Weights of a small mixture-of-experts language model, trained from scratch on English Wikipedia.
Size: 10 layers, vocabulary 2048.
Experts: 64 experts in each of 9 layers, 96 SwiGLU neurons an expert, 2 picks a token, a softmax router.
Training: 696M tokens, 5308 steps.
Below are experts of layer 7 (counted from 0) of a mixture-of-experts language model. Rows are named router (the router's row for the expert), gate (a neuron's input weights, with its number), up (a neuron's input weights, with its number), down (a neuron's output weights, with its number) and show model dimensions 0-47. Each number is 128 + 24 x the weight over its row's rms, rounded and kept within 0 to 255. Numbers have three digits each.
Before each expert's rows: "mostly gets" lists some tokens that are sent to it at least half of the time. This comes from a sample of Wikipedia text that the model never trained on.

# expert 17
mostly gets: " inter", " Y", " commun", "un", "if", "od"
router:149124154077134116175093116122111106139115113141130121138136130159127096115103126145098137120130139167133108144113124159155165150144127124115153
gate0:096096123116109128102134135138151130138143142120165138151159097148135104103102129146111116091147152122101162098151111103106082166125107090119134
up0:140160089118149145073145083114117105146115130103143122089097112112131122103141168092113151101159133126127125161139118152110099118124117119107145
down0:113063169142146116162151130101151148142128186114094109118141165121148113143160125123143109137152112108122169114158130158116159150119148119109112
gate1:143131141080133151116069172142104163111146147102132116124153138143105150112134097130177079107146140147133169158135127129108147091116145145112167
up1:157116135142134121114138140078111173129138115149117139154112091104146161128120100167140092123144150114086125101134111153148081127071109129121131
down1:126110113147189130162170114133119126136115119133104121090136103099098137140132124113136100135116146135078080117105099114128139093113103128148162
gate2:143144140120133147114112138108108121139148094118122165113148104126106085140091118108101101103104116163152086126097149120088110126124136141134169
up2:151132104122140163101133116130137112164147097160147122110123083148089126104132107129140127117129096192103166111141146114135146140148112184095133
down2:134129115121139163117142167116124149125166143133117144101156140121165120155116107140118137070146096130087152142109095093097127155143128153129100
gate3:162129143084095159093088125091161128125130098137161158128111133126136135105143133088070134149119092150104116150140132114096119154133126104136128
up3:119160097121154153137167151126101112126115116151123152161151126134114123142132088140124107099111108113097130138152086100110083120124141104152151
down3:133128130139116111128127122140151159129108132120135104136146130109146107121111142085116136140076138115167137083090135126139116115165144120126145
gate4:152119126130091089124118092158153141133098123161113101162132168128086154104120151093092165108122137145165138118113172147123132161128148090107119
up4:107160166080137140098107150131149095111120149110175110110140116134124125098138162148100122152093166143109109136142128094124172148093153119145141
down4:130136094137126114137153126171151153121051091077126138122151141094115080139107142136158129117114123114110141129115141135120091132104109131124150
gate5:121109180115166169113142103093117131123098113111132109130116115140144112136126148145092079110118159069144149129143135121139125149124117157140195
up5:094105115162155104073107099149112141082136104131154099093135113101128124146148097124149145068097102117171111138128128135119152190134140160165121
down5:163174123136146142148125142151131085163090165120115107088118103150125117129118098098132106125122118109150152144136128140116154165090120152143099
gate6:097109150117125083107117181086128152155100112151106130152168097119141144155142134132111153116166132122134098055069113139100153142124065149130083
up6:124153123135138143137158162127148146122109109124135172170171141079115109147090159139099158126095110095105079141165104097138122154147156144123115
down6:143142138136150142094088113112113112144098117161161110128074165144115147143132126113114116099104102122165123125097135095094115139125086108134139
gate7:100114112095141146107107120141180133136118085100157142167134113120149120140109116099119142142154145142144126141135130139089143140132128102129177
up7:117151120119109136107132122131108164132115119131112143102117156151150123120139128114152151120092094141116150143118146122096141127131168086162165
down7:108130094183170153144106095146204152099111176127135131147171156155089135100141157087087110157146154097121107116141112115146150142132114136128123
gate8:126134104090094133073153153130137159119096155105054127141132148129129139099166142124107146140134112100119131126096159120124137138155185120116132
up8:148146096142132102140094120103125084155167144158146117156138128158114101104126110154133129146154113088081091148094119115117149111085152130121103
down8:112198109116097141118106151090150144151140102086129106126126144100132153155119139089103141177152131139143110125174127137107120157137139132128111
gate9:100128091121127188135164133136113124099088160116101113112152143122120098143117126139108112098122134119121137071150116132126161116136142138105143
up9:119125123112170098096134169170131166139156111136173128132138106104122092109143169118125067082116091117117135103140135135125132118108126087149111
down9:150138135112108138150149145132151117159120133125153146149141127128154141147143131172156169146123094156095124119140156105129142163147136110128147
gate10:166124071105122134110089155143163139160163142169091079177111143151104134119146092148094117133130137132127119099110153119131103109141130155134142
up10:103159153095084120119125148097108121105116095148134105153122146182080188124123138108080157142153148129137115135133119144163155151103119161107108
down10:130123173113127132138155148121091148130107166129134128143110101104124110151149113097116131130118101151146147090108155145149144136142097132117130
gate11:139081149140085120106112138132096143124116136105126129134155140114136124141103150085062111101117108096116102112139155125125144123138107092106132
up11:110116095114156127136130135108158139109118114130098135115145140125142157127091160094121126174103152128162163151105132143121148120132143088132117
down11:111140115143136119115151131106165166120100106149107141137155152141114122074103100167133168144118113106161099083154106102096134131213137102147167
gate12:168114079156113103094100174059098090115122122130106101173101087118102160171138123155141154095139153138098133115096116141102120123105100137122112
up12:104122116140098119119109084098103145128155167147111141139165115132128100110123140143123097129126148142164121086120108141069123117155108124130180
down12:120129134108111119073133152130103178108155149132130130156140116109180131150165180103124101166122162127112134099120154148138156145093105153142139
gate13:123154126131150126156134133125111087177134145127144141135115092124118078109098175095125127156140111155177127087147126131110105129108140140095119
up13:137113151106102139145124110130147140130142130118129125110133130090145146118144179142084115132127132117167142115155151141096135161101164133132110
down13:163121143121097122100140136141169115201131104134112122081093086121097119140172139137122141134159126111094111105142131141158118115118130123135143
gate14:112150134149149142120095100145131154125152151136132137133137119159123137137118138127118130151101163101142075146134085138145187137102151132123148
up14:143157138102093153111124092164093111119136122202152114140110139159134085107131136146112157133117103101125085073126117162134146109154116114105123
down14:114122110129089154115119138137144157093077111138120139138115067174128100113105125090147135120095169083120097139151150124121099154143156112157087
gate15:151112119074158120118132100133157089187104076120140097111109111160109111134097120090144109131104139109145082137117125168096138115149115105116136
up15:129175129084142119149116094135158151169135063129120113143130160148117136158120136175123084119147119114143140120099150164111171101112160114135143
down15:124141114146085088115145150117145117083136120123178092118144100101120168094120162127147143109148111100084112141127115141059143205129112140147126
gate16:167112122118165148126127161120135150159103124167141110118118119087116107130157160159133114152123090153113129130115121131165133124118121119111139
up16:133152159086166063082157120137120144155129133129051143134154148117131134096135150134175105126100195129138149127158157079137161088107158110136114
down16:143111095112107127127125100111126139103123136143100082114079117124101117116108113176073108111137098135149140158139128125147091140123127139082108
gate17:135153110126144126178132121126128138178176135139135121135111129139112127149126138140139173127128110135108148087117161110119108153147090131129125
up17:132149115130093097112074131119112103119135125091116107130119132100143074117085112096149126109112107119139090159158136102127103102113148117144137
down17:109154090099082106104106162110131130126146139144139130129146110161134112126148125114109158142144118180120092157124134152149098123112103136122104
gate18:087139145130154101086107176132106107095131127140129141123073164142089144136113165126155122113114106173108176120106120183139146132126125123129168
up18:121106132127154099119122199171114165122129160141145098163104175142128139122127177117138085127107138161120134159131127146143109149099176127143098
down18:136102141139132160124122127158115154165133148152128077102143119104120106148099145123073078122144099132125133134136107140120138108117117088125095
gate19:138140135117138139119090114122119116120094134142145136120162138155107138117127066135165107121105101125118090129143147111119091130150140117153122
up19:126115146105104124099126146165110141097115148103125141105157141113118152084101150139115197139137132099126101125080120091143133189128106170107109
down19:169112130113129101163129127126138137134170123164101112101159087166130166089123062175136144125109133125130111118078118120141105137105157092155170
gate20:121144120124160111149107095153134144113142158106116151121132119118128145116141149128134095090204089135145128138132152130137099123150116096126166
up20:105112124114140138128086145147110143131147156152101109155135133077186153131115097109102158153137163122137106116113121124121102137107158129126115
down20:117133108133101127087150145130105167121128138148123095146110123115127155117115130118165164109139136135081117186114159120116101132168093100142148
gate21:114145098087119121133144157104140126180144156172109168145137142182132132102153118147091129133121115135196128107121147149176119132050138101107153
up21:094094102128119142153135156165109116121094158170093106117128098141128120130128074106136152136178182145091146161141177145149132129137091133149127
down21:102120176112122078119080182137108120130136132112121119146124165103124102118112107143142150095156143148140117093139090145099142123131109109133119
gate22:138155161148087113168095128146142148134107144118085135131157150141112115121121141109106093130134155142191111165124140124101111134130129106110149
up22:147125131107144119141127189101145154163152145081124125102143117147144147113153108121144125126150147140107111133100144114089167127160108159127164
down22:117131086167158181127119146150160145117095102127149126137116123103154124120096132136134113124149152134101134154127150155115095124143114111120129
gate23:107108101126138103137064114117151119153122109107141130135144096116115141164100091148120164138094143080089114161104109109152129100073136114128175
up23:127151131133152152133155135132118143137095162103131108127155127118141176130119114184144117140126150147129137112124145175125129170122069130117090
down23:110109141141123130127107141153102140128107116134115161132134137150160149157100158110121129129140114066123135149117133162169100077111125095113157
gate24:174149134094127126110155119107098124148152151115071135158162149134160076142116153144137099175150140142107177159150131134174126092131098134162146
up24:137087125153162112166145151106159146166145154101113154110123104117147100175137100123117169117145116136094156115141133124133120124132124088103150
down24:108113155121145130078068102103149149175188129069108094131153100176097146151117115140120139103166112107131165118132109120114130132099123114135135
gate25:156140101077057138167129140126126146131125063139160136115136138152104082153137128137098144128125101174135107166097152153094200119097108102156148
up25:118171153130100104145103145118136114108103124138132123126133094098138091138121129115140134189133120121156119139094148129159126132142085089105126
down25:135176163115151133126127102133131175102122144117063163118136115147170123154098111113161155148132154129103145120147140136117126180115125126153138
gate26:088134141101122143172128101128126108121110145109155121150133117172149150124134142101124109120129131115136107118120151109095123140147159145126153
up26:145152145184157130128138120135107066117122105159118142125139131184088194107171146142118114130135123101116132137143114147144121117135152141156119
down26:164157085114142132137123124137134082142162114091141122155128118139144123116126123128128126142115157161099123140136107134118113127116105146109117
gate27:128133128134121108112120082109130156122103153109130099099131125141123169089134172173126127099095156124132137130109148091113098134103178111107106
up27:127100117151110114122109153102135188116147138136155157161121082140088136175118194151171119159094109171145163144110156111154168108161134158133114
down27:139144175125090132111169123160149162136141175143115121198128187099131124133175151161172143176111136130131074128081160122161122122139131192130142
gate28:126146146120123113119082076067132144113128137155133118162117208131140104133120129187155105094111133137179125176130088124144117087111089106108130
up28:108108137139124089125098152149132118133098129160080136171130098106131074106178139129164114133137125098100162141109132117133127140137144134136120
down28:158086108102087136122100119155152170143133182161123146142169110146146155108115142135158137121142126072115145132145139139130138149138123114115114
gate29:153140133114130119157114168113124095170114123159135153116120114151126120148177160144125143098132128169136100078096099115113101135150161130094096
up29:169168147128144113156142123133122143097124124098095126128120154122132113133108122108128108108131136110122111119100157142135122099122146131096069
down29:139169093141139130124087102153089151135119116143100117080140118146140118141113138120144164133112152135085149109084081123158103101134135103115125
gate30:160143106111110137135127143126131143138110157114088183146165111102105112169155146099123149116115125138086163159087110109096145115116131110123151
up30:130118123114126138121126144152080145148157123148094185118129128180140160103154153140134135193097149157141153150103137146156171115122152150150130
down30:114119127144169144115138131139128125102097096090147131096120109120115087111157080076140109151163205118085093153150132119148128142120064124151117
gate31:145148146088132088143153130155113173123098158141124113151155121115167121148128133145153127072145145154124139139127097123081140115153151155129106
up31:118115092186131107110099153113125139118134109182122135098113089147093115149159147137131139104138087138135127141178129150124131138090128166132081
down31:100139165104173123150109141159151089125160116150126145143090146116131152134136151132074117168104144102073140142117106133116080115128106098134127
gate32:130110139096159142135152121184147121109093146102129136144130154155111113189128136124131117130137131160115151130091145122130132131155123146101132
up32:178129120125150167142210151156125134113122141122101112135090147145142115161092124095100119118106116107122130114108128105091111154110096131188088
down32:119171134118168100140097127142164157124115107112138147119154105141124148136143103143132064135102092161141121114098106135141134121153157150129133
gate33:126065082105126143157156166134080090151118093094132142142119123097116070136067164159140141125158125170140143145165136100136155102120138138096157
up33:137095134147130118137122114107135124164176124093140110168120150147143136118136146097160133092133116152147139135119066118129085134116135113133099
down33:093150135149121150115126129101145143150125172103145154093145109124145159151135117105159113118103145125116084095140112131161099132131125117132098
gate34:093134101126155173149130171134128093116129121128133132116123133138143129128142142146156168111133097114165118140132125137123160106115127117091115
up34:128128131093126143129142099190153097129118134121125096125143148130113119143136102124125173103147111159145101147107145091167111101169126093122110
down34:105125104126117092129126124119157147110123081098152145098092107107144140171157176117168136087112123123123158061135136135115105140083129144109102
gate35:090131104086086110128145173086102135125121133148121128147118075152101150152135098095113171094117137149172138136110112126134090149152120121172126
up35:160125110137103094160094096078129119120129107141127137110145135108110144148122123145126117132142140145162160146113142117148078108098087129137137
down35:130183119122147168140145098120137127116143078137107144157096150131090142116108152181161167141164126128115152105120148158118101164121118108115142
gate36:144064112081148135155120131112123111131160091127123155141095118114141166122110143110122115145114169150122107141150135102146128141146095131171155
up36:133132110131143098132142090124109151104144132105055164142167103119126156140136126140155152159104107154112100142123098148163129157093121131100120
down36:145089123153152141119116156117129150148159162043148111120101137124174107130135140127140129155143150140161121119121119115099138111155138177188113
gate37:119154113105108126118100082110132147126105139088164143146103118101133130114133115121118132105116123128177150124107135115152157114140127110136101
up37:123145196111123094145156140135118121134150150126167150107163116140110144099091158133148140143141136117128109148098161088148129105112161113131088
down37:161155104117112142128143102117109098142106125139124130150065130124139126122138107160126092137169168098167143113177098132124119140126112162126114
gate38:135122103120128155160141152077113120102086122122159128135079186153150122083144139100126104102120128119133143156109107114103142149122153170131108
up38:147137134155105123116148107141142165096158145168171117101161121093135135144129115131144127122092132122172121106096092087132190152118107124114130
down38:119084136132177149126145140127129105129097122117112140124079154125117139085142130116152130135122071127149187148134120135141100161114170121169105
gate39:108114125101137106130098144143128140142110153071129146143107142145148133124155136084128131150148129159133078092132072090134142105103123150120119
up39:117141102170102112144121109150132139124093111109155165101156167136117093153107101176137125112158078112117168114133151163097140134098133129127126
down39:103157109120154134112150146193088117118140141147113138109070108118161107137189133132136128149131124144169092114124084133095146120096143150144157
gate40:103082093099100125163122118137120092150153081117125150162149136116116113124127142137118122135111159152130098151098116135117160161113122139118146
up40:095130169143106148139110135142107117145148166090098177130153137127156116148144109116104071146108109144120155152089139114152194100113112141150094
down40:108173126176129117138148147110125117141118160105144104130193092104137102120122140158077153206116118135130111131095125125118118102097191158158107
gate41:144120146131125117124114125108147104112147144133088115158134133101126174087149100121110118135148098131167084124153167097115127158112149151144109
up41:172058116116132117124081115126059070116121132130156093074117105069122107084070100115144150076101152119135106096119094123110126118121134134088110
down41:112148143122148101140117136133148162158121192143129106132136149165151090124138124096145109141121118120099149092116137125131142129106130132090127
gate42:102118152128143149140150129119107132128137140161068099150166119151120158131135157141099162148119116140134102136108124117130134158088088143120183
up42:091085144156145158117133115080102148148089133138133121179163157138101186091121171126121156112119126109155153142092103125121135149118135134150140
down42:102138066150115172113128149136136154134124106125091133132093151134122137160148108168100123108124126144102143150111119058175154166099128125095119
gate43:138150146116124136100147126100134110112157113165119137116126146153119131132137134123111152147089128161099159147108132157133184098161125104133134
up43:115114124087143109124138104082120139144123143127114107148099115163106152104123084162131118140107123174162113104085134161133124129166098110140117
down43:145102162146116148119174156166133158123110132127117157069162079134096120127156131107170148127143162154149096151129201128149120132123114110139096
gate44:140144128152120137155099113112082079160138108169102128118159119135190104157145143132134104122110119165159134125127134131138111109145125165117118
up44:139167167105147125096150128159124134116145093128141146156106111202143148094099103116125181116159118138133136181103118127162163167191085147101128
down44:138140134117116151121149100120117115109137164127144113127127097113101151119103111177112134144117107116169123185162115131157127112155173144136147
gate45:149089138075142137090116159146143104133111112127123175110104122131093151148115130108092128166132085129145158161128152144158140137140168115142136
up45:119142133093091161171135055137133118113100157125119133135144114138115149109139109143107138161137152160142114121152160191150082140131115107153155
down45:140112148119105091121118121140157164130130144166119116117111099099127111127126151127196155108121119161076120134141117130130123162127133118116115
gate46:140122149138150131158166163130160125104122124096082188117111134109125117151145157125077152112105103136098138130092162141123120107159102174123126
up46:121153145117152086181140103142143164104133156129094161133153163130146128132133153109140145150161078184176135110128107116134121112143173148122116
down46:095108133099135138111121107181164145139151114140134139140135116093134121161131138128110133120141107065134143055145121108128136135137138094100117
gate47:139142132140143116111068119112113122150116088126137139110114138145079121156110110115095146126108160137106134098089121119132165118146096125114126
up47:108136093144102134103122106106204110145118098121141130131149134119146095153120179141151161101102137143103109096134129112142143107111113166140084
down47:121128141126098128143146132137162173113138173085083140131095174127105127141104126123153128114110149160146111140095140125151147131141113125114150
gate48:099120178100155126156121147144126116140207116158152113155076114084130097133100132126091118102122114144104148149119177121061175151102172094130134
up48:185115141103165136140152108122133069127135119169109129156147145104096100138095098094134114128160159134110155134083114078128171135095123123129134
down48:122086125118150139125165139112100130116128137129172123113104134177112131077163111144129160100130118115125105145182172130098146110133088111151106
gate49:103122122106169127129107140110145128146123145159090154130114114151141142111130160108155144161090132192150141130135103097148139124098104120155140
up49:116132148106090148122130096188169141147130153138104134124153142120146152138142131099129120123161129126114094127155117123138107184120129139161138
down49:119135109187107142143154166071169154093174126136128135145128147110092114115146131146140122102173116133097134159134161134120137147173110119160099
gate50:104135100099192148109106145132133131116145120104132160133147187138101119109131147143127116091116150138132112099131144139118131203142138150128158
up50:140163109140127137133108126142139103131102149151134133102108136084139121149113101111099164156151126108126132118152176133111138148110111143109129
down50:105093166095138144094167114116126138190140118132153129147138100124129147129135127112096125166109154133159115124121105157143137091138136124143126
gate51:105148161098144149111091118107143122168137136138139140128128176152137071106146138085137125098132155140143098151101124106125156090179085084144124
up51:132131119134177135132116111123101138148102074135132128174104150135159109149110120166106110128165122176119145117143123112120152151147110182118118
down51:134120140098116159113088148128127142135152138163145166158122146169142150091095143109149112101179131102110125118088099078110136167134147130156155
gate52:139118142123128055131089140098129141156128137097100090170144170158156117155141117107153079088153109166130160166161092131147157105174101137106132
up52:137120150126164130128140111103135169095157127143094116152112116125123140125119130144130128154105157143113125128089123097101108150099105124067103
down52:133167157145129115140102117131156121116144082128159171147147123146111101131140117093137086150131128119131141105099163061137108164142129123121142
gate53:117119116169085144141129138132155131149124117145123135151134123090128116101113122099108139127110122110097150162108149175142115127103122086103133
up53:124090078119123119141148126092120142105142125099119137115122115118099122091142131135124137134185106139122108145133137148146172126141097140094149
down53:157138169138135112135145143117137129194106136095134133150153100123115167111129139099124109127105140158157090091145128148144109157113112138113101
gate54:121113126125100131158105107068128097129146133151106117146152117132127110152082163095143113141134116110151107113157119130179169082101132108111155
up54:123147118134068121136109098100136120149146153139130141094109069114121144142121121123091186165148166143110123117128118080095102166121141121118131
down54:167136123129133081144125156138144093126117140144115116139127142185123121166122169112126088087143085152159172124115085125124142141161120139103195
gate55:141121139147111105146107157161111115148110175151098160121146138113108123135120104098088192120186145125161122144136163159129138109118173114113133
up55:120124148144122104136117169124115129112135148149117130143130166086129137103157103132114136121123148147106189139144103143159082091117116125110121
down55:153123142112104133136130124147189145102110159131126103110123111140140142106095143136170145114149098140146155107125163102117122101116094131117094
gate56:099164148108124107168181110118160098110141138165122115112168127135133099105127110170116129157130118132139098089122147129135124135149158134106128
up56:122096133122153142124164195109143102102123130137124168110070098123120109166118141131122094152101146143139122183110109138155157151161102094127144
down56:175121124141137136106093145083141143152128123110114107107162153130187123143140126099100087076083094132125129119105115121105158130096157172154151
gate57:132155100094121155129091155126151111107144096136123139130103096109138136144114167108131144152142136141120156101122112160098149172146131190138156
up57:104126157116152144120103100116105133146167188136114080142079167159111131158123129131124149138138092106145140117104115140121148157131117120168155
down57:128107109106147124089142141097098093141155171151140164121127155140171158134137138130144162141122146118124154109121132153129158120119111140105120
gate58:128147143149097123143118125115135092162110070119147128189119187149130135134101149119114137107098100128128141090158092161102112123110089135111111
up58:112137128113142121163124116159133131112166086133119107116144139071104181115134125161157145093158101135135133169117106149146141119145163174149129
down58:147123087146123096140142137115141150142078072134107148123111147115135115140123149155143157123118098139116099051147154110101150125120141153108096
gate59:120103121113100128120107078154114115123123114134129079091132142136115103130088148128100134131117154115099078143163138156114132175111143110100147
up59:114134126118129093149116146146126114158152114102100099115135127144116107116154133083108159151138140136084134108106137122130128072158146145110122
down59:106172129131155102102134122112117096094140112168142123161094118146082095169145093107110086142133090120137145146143119137149073134106109095108124
gate60:138115178166154128144123138122167129104157062144136129144177168095095093152167119097154137104091143133109106108091112161125144114070162121124124
up60:080115146160085121120119115158150102098112134146122140155110133126123111090141181109126159095129137091116104126122137146133134141117139156165143
down60:113120138121100126096138110169155131164136124112107193163115096118114136151135142154156099145137145149121099143134139119118145114130141149110138
gate61:143112111126112085145092148126132134118123145126115114115108174180127120136134116117107112139144111131151163107114120103123130121088152125135134
up61:150123140167140124086116144166126145110151136109113131126105113093107159109129147137149146166131128133142069116130102139175142126097113126082139
down61:124113112100145103115168128094145118128148142164097104095127149141106085135086131178134110105154153117118136132133160119152128134116128125146084
gate62:118100077118131140163104144154116068151115098107106130177114109145128106139120116128139123138145131129132144056101122138131167160100134140088140
up62:133110120125110157160107093150127108105112094115174151137154127142131131131135173129102119143155178129093112125156108139124119141088146148100114
down62:141122106109143109157147121132132118157124120108131126137180159125123089145109115154170128151176127136128124133115125127092109111107119128107148
gate63:131140114155104127129108138095115141140091102078139141102148128119136092113136159109101156121123124186111107147076115116089122136162147146174155
up63:132119083118071123129125163103115144150130102133167096116114090098117112182121093105079141121136144098111163169100149102104186144110148128147161
down63:133137089134148120119153094155131155096138138112148170108095144124150158115136142136096085117126123121199127127140116140135105190123104131099157
gate64:152156148109125126157150121162120150115124116081119133118114142141151137150139105155104164152111118134129173117093177124160154109127109122101075
up64:119112151125091151138121126109104155172128103134096108155140085071158147105149117128124181108131127121116125086138145152097105148138084094081140
down64:113136152106151133123131133145145087103077096133170142182119124073138123143084082125123173110125102165134115172140142148120124129146108165168161
gate65:168106094160117119091103107116117113115129061163107106110134118092100120141106111160119109118131149099157144122098148112132173102137125084145134
up65:122158144142097122118118123155114142134117155098140150135122111119153088137160096145156098179118123148152096129108119084107151129106113109161182
down65:138142090114114124140122139099157160138169168120135147128079152084128102133140139105126129122082136121151109180160134171115124145172146108155122
gate66:088123119085178104125089167103141107154133111130137099174106110155147127139162126139138106149123086144108175092079100112144128125122125134073131
up66:117118137135136119106116111061123141130108152129144110078122168111140125124147124150122130105142135150148128087134117144126147114106132155097150
down66:154119134122100158143113131067162142088087159095108108174134134154129111144144130148135123126129134133120128123103113167124117173128154130134143
gate67:116121140161117117179139169131109080125135106129103155136135139126108111134154145158086124132107148133106088112165111124119107129100154139125112
up67:154105200112140142131129153149158146139164126104137120142160142165124129106125136108114136162129113156153134154083119115111139145135145104120124
down67:147125094106119145150128135134176172081158144132097174127131156152123129141142155137128149181105092139179133099108146130126117099140122131157131
gate68:137116118130118141131131136098136130119138103118133111100117156130104144158125215147126073092153105100147124150157136125152113111171083127118153
up68:133184122123127114141135113135150094135153134155105147108094129095154088127129088096117169114137104096144126096139092114129182130109036115121135
down68:113113160147148129126132093141101098144098145157085149149200131124128137146113143147162119151126135118116146097127157070106149141107155152144108
gate69:084148105155095148114194136118137155101137103141121087166160115125140121143180105141079121105135107080164087137097133140130107111122126144123121
up69:113126134118123141115096153138133152138116159097124134170134100104126113135170095159192092129135110161150143109169097123129104099128136184142104
down69:084153128121135140120116139128135135117122120148123111159191170128136149137089161130148121121095136119127138115095105165117116129116137138118123
gate70:126125104112113104116109109109137168161149126132135117135130115107097147118148121124121185134112104157139110154124155156144120097110071133143099
up70:104141124127119165151105155116132115146130111140111174138112117158158141108129146084112149099111099147125094104113116142119146138130122136142136
down70:099099087109118123114117142149107148126156113146101111137128184120121131110120110102154114107133124086080126101157134132187125088122114136142106
gate71:114164167138110138156141143114136090135139154159102103162174165128120108148160100111103130171121126159109119113092153133120147143170127158120130
up71:095136142126142134087164160115133122110113116110155133088094143147098147117105148178152111128096153137096128145094130151139132146115136132159107
down71:174153159172099137146121134135114150095144145135118092145128120133101143111153103127131166145116131153105143140116153153135102147135135102089122
gate72:122174161119142133106124088082160137126136142133159115131124137155108140130145138152088131142086152124122097121148102116108169141030166093155115
up72:085142147119110137140155096099129162156122139125160100138122129113098114167068123115134164133121146108084139080108127163095124115130135105140127
down72:135152118101113156144087131139111170136147120112121102143151139140125099116111102165159104133146148165124126117116140109121131114201165106090151
gate73:118140127131099132128127092071120143164122157099156090138097122139096112094144124127106116141140142128187105097130125133101122105088165105133157
up73:118136082136156067152135136109089110108112123103123160137126151111125168086119117123128114094133143124126140126143142141110099155146154161101121
down73:122127145129140168151148119087094132143157126149109152107137131134163129070149134162092094135165154120088142116080093109138094120125135143117100
gate74:132108130084152122104121132137123086153102128137131164133142148098127084182095130088131119116159132135105149152119152108114097132144121136136092
up74:122080142109111144106133129131135117147130109122121062116126135076101137145106152121103082192114183108115123082123135136066107175132095135126156
down74:083102156117156157155185108177085129118097144079163140134131126113089144116126140123107111142123176123139095113136125120154111147144069134115126
gate75:089149148107110135143099131130116167061106115113119114107138095120080117132110132086112125132142074098113114119086161147105142132117171099143137
up75:134118085112115128110135127117131136128157135110154119126117151130134099146114132131063084115137081207126151106098175118085107127160157095099159
down75:162131109136163135112119171113136088119083149112094166132127092176102148104105183124103116117104108134135139127112184137152138131082112147102107
gate76:115157126128134100097167131135089105181144122123147123120139094121146139119124110135091131113130136128116119128140134146118098171104163119126170
up76:133110136137069144114123122155135065155097148125113094143131138090148143096116143161103116139121207121125147128130171166120145088113136157163156
down76:126150165119112134114136102142115154151135111152112088105189117124133077142141155140163166129165121119106112125116162125096140157187142148164129
gate77:108093085106095141137127137114129126144121130128164124169120116072129140124125104095117087084122141117129144100126140155141121144065089118155109
up77:134148131087201139123166129058160135154177106117133137151114101118135152119105118117154148140141097153103130147126149111130151138145132087136127
down77:144151118139105124107139135150121102126120155119177143153120181110159161134104127098161109115108130145147090103088111099130110123108151114155144
gate78:134154086111153123139129139108141124144172103121116118148096114125162100148084097160131151113138147144138151184141120112149133149163134115134124
up78:146137107116161102155132138128137116099118142120134090166129115122116110170146135178168126130108128099123132086113152123092148133117124094106116
down78:128119134109144126131112085123124141109100142113124113137156112153089125134120182095145131105132125135116190116091127123105149098120111097133138
gate79:166150148145151094122094102121090102118119141135145142168103132121145076121129175103143130136153118175154083095153111146150130129125118110131119
up79:209131120093168129114103103122144102120131163106145136146111153084094145126142107122114130146184148123102155102111115098167154085104093121092152
down79:109169133122145176125140121132126065149103150131142134147120084160112130080137115137114123160141119135115104158087139124110150129144092131159142
gate80:151112116123105093108089123154110118141094150087127091155083126125111161110138122157115111152117110170135118115122139111126143120117145148145135
up80:159089098124115145141139146131143179107132124147179098144133092110157173128199145117138119158141122097160119111125102124163100098144070098167153
down80:111124096131093148111089184083119138154124168138140114100173088109115106159124122147160111138137109100115135171077105111161176110103129145117090
gate81:077144101112146127140087131126166155115125126141108149124145115134142135127103135137153149104138101143128127181140134145090163098155186111085141
up81:106129150144123095160128150128120144135130171152104091139145164155144095164142129079136154134153125093125111110131168112145121105103104100106121
down81:137120087137143121127133096151125146143127142129138105098090155142149148137123082113147125111101116139111104121141116166101153092114089138081096
gate82:151107131146130093107096114084126133108133128134149120143108119112166145121147120126108156106150128100106106103159083135094130152133149103099131
up82:190085142115084115152108126157162101104166136079159108199109135109116108119142140147131158147123105133114094104099152112140129149110125107159098
down82:089128115127096154132108130084130141121123115122147114147130169146121172130126135072115135106153101162101127086180137122134119167119095120166127
gate83:133103107085144119127106143152135128141114095124137145133074130130125108109129135154142162120121089117124134148085112138110123095143139117097155
up83:111151107146168137114143126124124138060121138144126104130107115111113114163174083125161167151135133129136118121137112134144118145154149126122114
down83:150115148173177130110110173107112139153134140125176133115168117130130114110126120147144154103116127127108131113117138107119148107119151109122120
gate84:106120156111092118136082106123138129138164090125161115148160157169141123112120180115151133127141169159159071138154107100088140142157124151134143
up84:149133161112152085166176084105128121107142118143151081124150152104120139125095115137130154153133085096176164118169140128142167106115167125089127
down84:135153121100136110109146131128146082121167153104160140164114097100173137152154093116127135151083130126130130133164092146178118138135148112136127
gate85:118156131096101126188153157099138159120109094157178166139170103113087130130161152124086137132132119138146076135114155196095141111081132100116139
up85:128154167145112156096140164138123130102109132126131110089138103123126150133104144146127110109107105152120106131128124084078124135141132140072126
down85:127073136116092051141158155169193110145134137115104130147145139113132119128143135100118124116123108099134112149133151102122098133112159146125120
gate86:134139060135119126120108104112141106158089098106124128104109108123146114168123097134112154108106179107125135119085138095122150150168175160132142
up86:135127160164130151143083168174133174092128133141095082189122138106176135144112137122108110135089144117154135125174126171147097112129129148164117
down86:149146148188138097132137165138171145140149157148120138140088142117146142122113109108152159101123096117122136144094134120135174108127145148145170